Weights of a small mixture-of-experts language model, trained from scratch on English Wikipedia: vocabulary 8192, 143M parameters.
Below are experts of layer 10 (counted from 0) of a mixture-of-experts language model. Rows are named router (the router's row for the expert) and show model dimensions 96-191. Each number is 128 + 32 x the weight over its row's rms, rounded and kept within 0 to 255. Numbers have three digits each.
After each expert's rows: "comes after" lists some tokens at least twice as common just before its tokens as in all text. This comes from a sample of Wikipedia text that the model never trained on. Tokens count by the router's weight.

# expert 31
router:123100119186092121164124167126176129157170193140118113097113117085112163075109100108155160121106115136120087158121105116151097079195072113178119150141157144164138118176141156153166123116121136088164081197093150145141096127111152106148186123091093097091174148161116126147143151112080128095
comes after: " the", " United", " of", " in", " New", " South"

# expert 27
router:108131118061103132094190145174179141109098106150183099132056130129168157098137129139143111078133057131116152175079121121117166179150110153139127163122139111147176203103133042095144164199171129139071121088112159139145153158151188120136164114087122113083062125122160157153162156145129111163
comes after: " |", "|", ",", " the", " in", ";"

# expert 24
router:101130178183174107144145081152115157115118109104126121089146154129106147139141092160106161144059160174116120042105120047128149102182126105156120094155080170111069107139144198100135131190170169135142069070085126085084139134051145170080154098089168105139138083129157170130105126148141115108
comes after: " the", " a", "==", "-", " his", " first"

# expert 10
router:143128151120176077181122119106111117120102155155086126095158156208180197121119175149026124118124110119117123102171112060163109118134141158128118098095118098135133120139116151071158113124181163044064135072163091091157138116152166168070153149108184131129102076123148138127192128093134092124
comes after: ",", " to", " he", " that", " and", " it"

# expert 28
router:064120149179140116189123143134138161114084130115166109109105137119130090114155064129110108176122200206150144117077114118156187093140101129123077094143133146125131131134172120118129165163104175124181116116121128097151125131115082183145159136176142163137150135127168104176130188105155163134
comes after: " the", " a", " The", " his", " her", "The"

# expert 23
router:128150137109123136110100072098170089137088128117093194083173171063069122031165118151123187165157092085106087159073162110142165130121150151095128158105160131136144120128099093125091174083140151152082145113138089115168141160126078082130093155100117100141126114146135120105146126134169136147
comes after: " of", " in", ".", " to", " for", " on"

# expert 3
router:116087123133090114084143185123113123090138171145077162109139078109097125117121116121138138101170148171137070152145147166119182106114118096120152157120086150151168132162105089074138160157118132124109147162184105142115135166128141075055208116146159094111063127116162151148137193135124094117
comes after: " the", " a", " and", " of", " an", " with"

# expert 29
router:171135147144114097182170094156125127103206190170129161175152108123153183138063156145162111138092179164120097094167098137132131131183104127150181113091138112155154082119104127119125155108101121139084102203167110097085161097098122088101211140134151150136061084151172098112157119158080118146
comes after: "1", " was", " were", " is", " be", " been"

# expert 5
router:090053113111147087117121130106115115148140124109162067136162094200146178181055097191131152071166133085133110150168133088101124117146135173156106117147137102110198071151160167090164137102102161112096118122162100096153153145141160146137105120132071106115082115127123130067170138138106123123
comes after: "s", ",", "ed", " to", "ing", " one"

# expert 14
router:114179108135118146141167097098165125112123145091085157131155136137083171143143194180148153064146107104169082145131125171087095133104136126133151133144128153135145079123165102110159114232151131095100108192099132100143094140157168111149125085110111147193133087103107151124100177092149115080
comes after: "'", "0", "5", " of", "3", "4"

# expert 7
router:170107093193158132159142064141119163129107163102126106125161149137143167106120153131098091123160175123133116135119045114117147137156139098147156157160096165094088086177129163126159071135128145123117130151082087106188134093155075106082122127170104089091133091127071134102166128140145092102
comes after: " ", "1", "2", "3", "4", "5"

# expert 11
router:150102103103113139148117173126160119146143094166082137193152124077145126118118089100171104102179146138122150128176125146173059131081145089134154094069135161124100129100128169156074108098058129169148122159141143171120138169125094164217092143149141132119171134155102134151118128064117162141
comes after: " of", " the", " in", "-", " at", "|"

# expert 8
router:048111132142130129207146139109137156117127164152109113137158157095092125103122116053061134115148101152143109145116105096168141123119139141112138184174133115117163122171088120133160113133105152105163182123132067163156110125122148090114101139073070156177185096154125179075147075179097101100
comes after: "1", "0", "2", "8", "7", "9"

# expert 6
router:107152147090118056157120167074084123066129140108163153127116116114137047209136123161131138112053158139138091084121083130112149147101122040147156133189104124119132072173139143057137119018085138157147150178124146125079147100140129173105101128150129098136177164152163140154113178125160148122
comes after: " |", "-", "|", " by", ";", "ed"

# expert 30
router:139154146142109151149148154119157154098133114127154090097110092172097114145101094152116149150145102094172184115121191129160136126038129158095093170098152041114178161109184146122166118125191142165040115143126179117194175155158162167072106089123081146192122105097170165099163103151090159138
comes after: " ", " |", " (", " /", "6", "3"

# expert 20
router:088110123163146113074093118153171098173148116135163128114162111162170149147150104119164141171147099176117199116126134128114126169209172095098082120147135072187121153105133182111151118137107085123178118062160152114108166109184144076121106099072094122076118107128111103132149125147164120196
comes after: "\n", " |", ".", ")", "==", " ="

# expert 25
router:121201134193122172108101146111124144117179178143167120130114125148112200087100137123136145116114112152126120128107140098137137137192134178140118137120136175087169181157139133160141102157151195175089174113171157128075126102097109157131128105159129164085165120157141088053083142182159137079
comes after: "\n", "s", " non", " co", "es", " place"

# expert 21
router:130135120110145131096085110115164150117097163159193164102154100114175113165125142118049087173202155205164152182136085123090105091100159176187138091221180135106128179154117124124185141156142113095147134115180121095113099113123093162140099137078084129099160111107113112150141100188110142180
comes after: "\n", ")", "0", " —", "4", "3"

# expert 26
router:204141129160157155093151097153171136101177164156087114105121144109105101101066159091141132092181180010160138172120095109105103173155149111157127144118165127137124094108153135130154098118127160147072138084148146177105120131124169143115142093189143099110064108087122154111108155155112183135
comes after: " ", "9", "0", "2", "–", "."

# expert 17
router:150184152119117186113067153119104112174079069106113113128156091148065108142128107140145151134096113110124140089170146126092139109092149155138129142099103139107124149102129101159149144169123056095177169117142121132177141067136088178150082169099173098115132128097081178129103098070118106126
comes after: " ", " \"", "-", " (", " The", "=="